From a checkpoint of a small mixture-of-experts model trained on Wikipedia.
Size: 20 layers, width 128, vocabulary 8192, 31.9M parameters.
Experts: 32 SwiGLU neurons an expert, 6 picks a token, a softmax router.
Training: a variant of Muon for the experts, 9800 steps.
Below are experts of layer 13 (counted from 0) of a mixture-of-experts language model. Rows are named router (the router's row for the expert), gate (a neuron's input weights, with its number), up (a neuron's input weights, with its number) and show model dimensions 0-127. Each number is 128 + 32 x the weight over its row's rms, rounded and kept within 0 to 255. Numbers have three digits each.
After each expert's rows: a language model's description of what the expert responds to. This comes from a sample of Wikipedia text that the model never trained on.

# expert 40
router:179088139070060151134120086114144199122156143119130140127094158128158119112096139110186166107147151186102110075155148133125091087179171081074121110114177142111117091065112093111137126148152161125079175160082143110095118078098179141153116197062101177141084098122159099117107144089149081118104135173114138142127092121122162136125134190154147093147154127058124080153160151094151165154146
gate9:153089140154135141116127078122128139120093092120155164118043175204120133080042157105122064135143136146150099117115139118097075175096164146083141151105181099090133073138125101082137112123131113138200129173158126125131151097120116140147139168101169148106132166155118047099110169104121139143101160168147112138133102170168129209120092130128115128158166183101083110104102173181098141070151
up9:131130095128142107095130161095142154097106177116140113153150119140065120075056091112198151177140104208084124165074116095142115184146105077175120125152112166143156110081115111048116124117103130174101156160099095063101150132163157058145156110098139129093148155140160061151092160111136082101184124118144111102139159163145158132075158140151105153101145154093101134164112080102094127078133
Description: Table and infobox headers. Header words and labels in tables, infoboxes and section titles, like Credits, Date, Votes, Species:, Year, plus blank table cells.

# expert 41
router:104132108086101138185094114130117150115133106184077155155160087120154142144108112139133182096078150155088120120128128101188086104160192067118103107119134157112074123104107144173156100149145137152131126151086102058140085071107173122129047195106134170132105094116120156108140114153188126075145156154169089137113167102119132111209132171151158082133125189112115064142147134070128158127157
gate1:138091096103118116114111100155164133216078108188155084184137138123107104106102071120121126132120149141170093138131142066141157087153160099090140100181124189149205094190138121171113103124102144166152119115081128084106144119073160144080163166138194111083118107098129120138150083106148092150184140123111153160140184113089104093148139126135132115161142145074129045126116081100152084139167
up1:104058060174116152127123140143121167148114108119075123163118091137108150089092080118160101130161191123129101096139169119154155126112122099109167175144177199087113139108095134058073125105120168154135099128123174120163112096125116131146176102156149130104135104104191134152196169156056096178137121132145134133100081134126178159107109134103107170152075057069091131127159135154137071169155
Description: Adjective suffix al. The piece al in words and names (Haapsalu, Somalia, regnal), plus possessives and modifiers like his, its, social, civil.

# expert 59
router:124106111110049146201119115088146160108129140150157160133145142144158074118139168097168138148121155156078144094138111091125113164161142061095133111105129202124112148169161077143118190110117143176073127158089143112135046095171155145120093200131113167146150094101148101130095139078151152112157166152149124126119095121128153111158127183104117071169146174093054102142154093078179148156102
gate0:091084153115133121142127229099128132119145154147142118091180171114147106160152118135132117159120156197074107157168116161107120183144108097105134103107107137151146156115148086158073139076082123129165125205090146110131060131118154100130161163125162142214078128087215106173104136147137132127152151148169095111102123144118095112178119158098093146114125113117115079094131144125118076130033
up0:167077105129131127138133127137147168134130107182122158174174198073121140085145179176082078143152177145082176125097094144106140131100120210109099149111155125148179200060134090086144162174193159122120126118159119155131136159096142136117130100172090116110177139135127056102129094141093067173123117107172175166144154094095120147116124132103072075125166151135146160126127140082146144092131
Description: Short vowel-consonant pieces. Short word pieces like it, at, ast, ock after an initial consonant inside words: restitution, flattened, haste, cocaine.

# expert 1
router:109128116152094126166062074126158116116114138154125168159097115146143145131077106116186157088110158137092147134142149118132114112177126098076089094116156173063110089095130100094139130121160162199107193147051080071118116077142199140139098151103108140136101086124187110133107184118165128109160176168148111161096136105136166171157156156188161119152154141055085095134129164121165161136138
gate0:067099133132120165124077123166133075100119124117129117160131081125184055134109042108112172133126173169124101146104107125126148116124154096124081187168147122117130150094130081079078133167138117102101071148147182182164111084146187134198042120151093132135087100064117099131129141158106134117174161146131138073112082187116121167154162098147141088158147144149188126138139129118142154106132
up0:166079090113131179192138141171096070205132137092100127077182116114121110159130103155094103127149093149109094103134153135158134145077114169121126162130138096113125136089104088124124132168112116127169105077147159105115113181128213129142213122159098182114116131156132120147200141096155097114150147152079124093103157079099115142108192150088121140125165136066153163178145165093084065147134
Description: Determiners and prenominal modifiers. Determiners and adjectives opening a noun phrase, mostly "the" after prepositions, plus new, first, former, main, National.

# expert 33
router:114089137113121137152125109067142182060157157162100140157179130145160099083119109083148123127116189139112157094138117150138132163140145085092083081083159189133091123115136139133142146142154185182122182183109121062106075066102191161144079184090127158167089109107097118154087162104137111172140117190132109129116127105084124157186155156155150091123119144093080100144177165122137180106119
gate0:097120200132154136128094135149105128090112087164129103138126162085096133110106183111133127157162143102160134134126110175077153194116138128094077111103078127157143142126113065129190173120089152092148131201104112120154132109119179154156157145111151148155098137148130153113126176042119105136136074150109106165077160135140184141163116101170170035177087099087120090137185169152141097117176
up0:151100067120122187144101106121136162120127132114139135119112150115127155119133096143112153165161173174187091109086125105129145099036126071135106099152142077096103143122157066096104171084122197134147099174151113133178101095186125149163135178166150086088164195158082122151126114110119127094084066130117174134157159127105055140098199118113190171108160083150102137134122121134166137131145
Description: Table cell pipes. Pipe characters opening or separating table cells, especially header rows, plus infobox bullets and labels like "Time zone:", "Years:", "==Personal".

# expert 43
router:149143116102068113135089139072138150083125146142110157141140163115152118100099146114141107101131123169102175133143104115125090111210172028101174109119157197101085084124152150101144156102137161173092142186143136118071103084139129146134131195118127194167105135141134147091089166133157118080159173166126136127118129088084186118161132173131170096160117126140130086087179182099177140176139
gate0:130165151099118134095162091115110143086072164083138134185102106187080124141083163047153118123135107159136087122091119096131101085163144121163090118119191204080110128119135142144089141095109101126100160090174082129096090131127165088139153212101119071176147084110118123075097122119119081129117159138142150098135120082093170120138106133047098114127161115114147108059121166153171134167124
up0:081137148140133114114088117103064107137104153128151146109146109137118097177118120112176121106049063162138107111072159076168097131140092131148150106113183101109124109114141080123082142159112076156187069197163110138057126067114079149140078118150135146124136113168115147069082026099119135120128172091150121143086136141128148126138060124189120143122114071120120114120140157161133150104098
Description: Mid-word fragments in names. Middle pieces of capitalized names and titles after a first letter, such as S-ess-ions, M-ess-iah, Sn-ow, plus awards words like Best.

# expert 9
router:142108123094121125203123095123127143061176153158100143164134174155171101096135100107151110134123133172089125105128114121127117101151156096107110088126162157082107067103145146138123169080147131152144157175094140122117088046092163166137040187137086173152121108027137151128102155120112134127159113145123081166129114089136176134156142166135154122137168174098099119103222148090182143113136
gate0:103116077109137147197160107111101140122154088168172071067112086108135097108134078180125064135075129129118127128141066095124148126188161148194178092141112125182131111074150139122123143113153117217138187159089171148110124081119065105114087123173153111131102120113126146145068194179136145126141120167167167167155152173176106136125157144159103144128154133127113098145102127151155123183116
up0:072075132101156124153105142097137134118187128125176105144122158133160104107128108092165180167170113118133158116102137174108146098126127109082095135088206111111120171085120169129177127136127139042137152148040186120109183124157176125092137156072179155096127109128143088142119119126099130154071105144154121138093194092166135110058109164124174140138132156121171164100130047122128135147175
Description: Section headers, row ends. Wiki heading markers such as ==, ===, "career==", closing table pipes at row ends, and line breaks ending sentences or list items.

# expert 63
router:126110131131085153161093061113153147150154152115111153157133090124148132123131167129177181081099131199112122136136169114142089150170128114072124111120143173102101098121104092102148193135149148181131198185090116071103092087110141119136108144134087185124096091136158129138123168147156155074168174152186065155107132112137164121203137180154149123133168174064055083113131139089135155122143
gate0:140062128123100127126120155096158091175169101118141201112116133127126139131156115133068175117181071195095172131103185107078153156134127140115167155140112147186142179118150106176129135084129127104159159164174053146100127159129123146070142155186123164163117124133094208112149156151126143097106176142130067088126151144120151098145143121192182114112149158163076163075153171132138116091104
up0:022151126100090110085147110157105134145136118107137119134083140161139059111087157069119126119095213156148147126085120160146104117127092180172144117130089113127078124148159086122157123138136108097147179107111162121081082157121075093132109117143126123146104133135142046138108145212121096129154107127172120141130133131202133112178143180061083110127184188103105086092097125092105116121145
Description: Quantity and size adjectives. Determiners and adjectives before nouns after a/the/in, such as small, large, many, several, various, different, own, second.

# expert 55
router:161098095113047114151077115053155135084096146184112160147157129091172111082146124118190165107121111181084112085132151094108082108188150107112127132095130176080121049137112096135159123101183155157088160151106127076120074074105167130143126163122115151156084132127128149111096196160148144134216133154166156135089107102133181108170143146175121128112119118112122114120146159130161130138177
gate0:140153123114123119167097108136159111080108159166171100176112174082103133086108144051099166109182088184126095130121122153138123124094122117130097081166031107143205094116152117178153104127109132182123122168132065146147146162114145138099162139149105111108115144108160141122098136139146102142190117100162156123085105138102032178126122139103100120119163121174081152068074128102104132197104
up0:101144142137138116121182142116140103171187146097145107108125144100132100083127141145174178180086143112145136140157067131063098143140124157127147172151166103114122135134179149142148101122123206086088131113158143117147058173139158087125059135153142111112155098179152095180112094198069099070212162164124082104146101156046127100161132170111149134174121077148124114147146124150151142114112
Description: Media and work nouns. Head nouns for creative works and institutions after "the", such as film, album, song, book, music, team, church.

# expert 31
router:106113085092104114159102099074158143114108190174089184124171153136125086096100137062132164114121191135082155070124134164109116149164149088077105100112169153119124097166131143126152171139176171130084174136085089087093076098129137180133097168103102173175073064115130117133109157071169126085158132153147126119098138076100134163157130150118165101159134160119105109127162203078136158124123
gate0:094121169152131118127073136050098170130095098141125085086127148114120061131141110124090127091119173146115151169097122186094137153115124043085108173174147127027154154181141140114123140155126144064137116135154134128084108098064208145160121141091134149156093115112102110132128143045113135124122138194166139142134163109155090160107109061129092097144130157165157088118096148120125173128122
up0:155093138186104072101138119124159090124209074150174131123097136130082060127121069085092118140058109128095074182134136109151159107116123207084130202131157118169147166094131131105149102152055130136087105153126113167104115118124127168167067187108095155103093186126134097138126092153070108141128151169186099124100107117144113133157178135139126098104157119109140172126155165147122152127116
Description: Row-start separators. Table pipes opening rows or cells, list dashes, and field labels like "by:" and "Starring:" at line starts in tables and lists.

# expert 17
router:130136108100112134163132089098164134077166143147080133148146128139204088088163103112147129111091133139114129112110090099122116132178155139105092093129157189123120089094150135128115185169152166156116152158120086095101058113083161186143098198114118137124101110048116147106088132094111132128165168163127096151155090082115142143174121156186150142105156167119086102138242152095154194112115
gate11:177173092112174134176118178112109114094092129231142133131187127124104142117140078159126189139166189143120116125105073087120183178181125107107123120116137130106136116128139158177057056164135121141158125114102099153163139105114192164127140110133143151125157145079121129152112115107061179113163171114116121141175098084134082128132136158092180125129133104109092141190181140088130181145172
up11:183166115133152109145142088115079131150120147062106071168142138161160088114116126143119128180086136125129080108072125145138168123187166104155101186161100156137124099198100136146115069149132154193201135113118133116145090124146173106205128134132110079101132111164117171121112159096106102141115070076140136130184116107101162158125088087122123084109085122088091084190175126107149098094073
Description: Table cell separators. Pipe separators between table cells, table header rule lines, line breaks, and coordinate symbols like °N and ″N in data tables.

# expert 8
router:128118079154087108189071064097146129108130126153104187164111116143188131126091109115145143119103138197138187132104140095150120106166142114086098104084148160123107114122145120113141158133141166178091152185091080114122074085138141187117073140109092140143118121069197125158135161131139128088141145167175106153064152109123195127153152174146172081116153175100075079098124158109174156126169
gate0:179121078141109110183088120130091149130143088109175050092152048129114134091108162138118142132163117109110099179147145123114208157179121125121084088133181118132151084132171094059146116109092037159081133141143099111111146107117090132172100164155103144124163112101091162131162100148095080090114118105136064153105165127113080146103097169165151069137085132130077170120156141130120123108098
up0:161189125156110130119130140076114132160120111112140118161199070144128032155157177157183103098091106169104158161120131101134128116154178117114142171092181141132072122123233067103120116138138117134172137127128168128111149130148098134112155120128117090141153138152111100116110108063107149109078087056134151146135204138141085142170126135086134072140172173139140088054128132119086121119117
Description: Articles and determiners. Articles and determiners starting a noun phrase, mostly the, a, an, The, also this, its, another, often after of or in.

# expert 42
router:160126107091027168196075128073144155137159152154115185175138187129204078108104159118143138148076108161095183094150121117147096147134166077095130107100155191129115122124149105152123141118148152119085161123073136110138072103112148142120106184076122160119145132078122131140080120118132179132134120144188129102112134051090140102172110135116174078142126157065138136132169157099114136153124
gate0:146126176089195102149132130159183142149084182138120115086156160134175115198116132093159091127080133164174118116164099071114123189122123143127161127168142137121089106134130087108155117109194099133081177115112150122071067106132103157145108159126152154046147097121172166131034072109140142158119156191157122076151144107152127083116110137069116160148102109126128111171143130106120078109107
up0:062098117171084113117138137127090093145094160104083096137151069185076208161180128115117144169095102123120176129134164129160105119136112172137128174110152064137092139064087074135128163167156198116127120125152158093105048091135111114127123171156134139138154098108128126136164095127121124140103144124125132079164179133120136226144129109138112075097101179149150151169127152092093159070129
Description: Foreign names, odd symbols. Pieces of German and other foreign names, plus spaces, slashes and symbols in formulas and tables, such as Wä|h|ler, Sch|um|acher, W|iz|z.

# expert 58
router:161116162121097140145060110076143161069166132149119133112161117051153076117095173099106114099082171150116158118098187130135114102180190105143094143079150132107097060155143121103161162130210110127091168124101080122090084078109123176135114194127127169148092151061109102115096126124168176109168124149163109144128111093135124165143128150162156089145125200115088119087130138112172127160125
gate0:071071159078166143108158103079110132116103110180105103099135167050107064086069182098142090133107157101097121152078083075120106114173155128158099111062144139121078144135144135167126111109103137108143110138112105144137124107144105096162085142120112126102069171040097147113123109199192119072159097133101094130149147085127110137160100113108142159156095071130175100077140112128105121153132
up0:133160123169152158159150078149108112107139169131122117160149155163179133129134104121141121053121170105136172090111144160167104174095127168147141166242192212149132168136143128087140155078115124072087078109142129104113074157108106063195145143089111133125223145130105145157077128133115123155119138126129189124132114115136185119127135124102098126138129084125132099143151115104133175191126
Description: Personal and place names. Pieces of European given names, surnames and place names, like Vilhelm, Delémont, Guillem, Pedro, Paul, Pittsburgh.

# expert 20
router:148103110080082170140083100074148140135118161190073128113128129092133156124131127136120178120121178139059114165123130117135102086189197089102102120082150184107117117116082107128117153130172191129138125127096124115119078101066148182130122170088091159185106139104108084074091162132143171129158138155177097114102128090159178140153111133132177095147137170065136127152106164049165116160105
gate0:121164114083112172149134093130137107148101107177146151172141097107131126135167130150116146105106183100100191150154108173166103124127123172085149126190159212103163079097152121106111172108130137115115139134162159098200133177072127121111182158043113134153125092094125152118157080151133072094109100165102169185141111067203144139108102146190115145134133136143164152127165122161056125113137
up0:159098131155112067139119121167077066066105083140119120058067124126155173092108165118135102119107122127145124106171159127133099155090126148146120130122093077080137160084136141121145024139100084144141070114157119099138165087155167068091110164188106166116071151077123151101121175156094143062147122133129142126096134088097153150098100147061109146093133099122054100144096146140135140124131
Description: Name-internal syllables. Middle and final syllables of personal and place names, such as ran, se in Chelsea, ton, bert, inson, often in lists.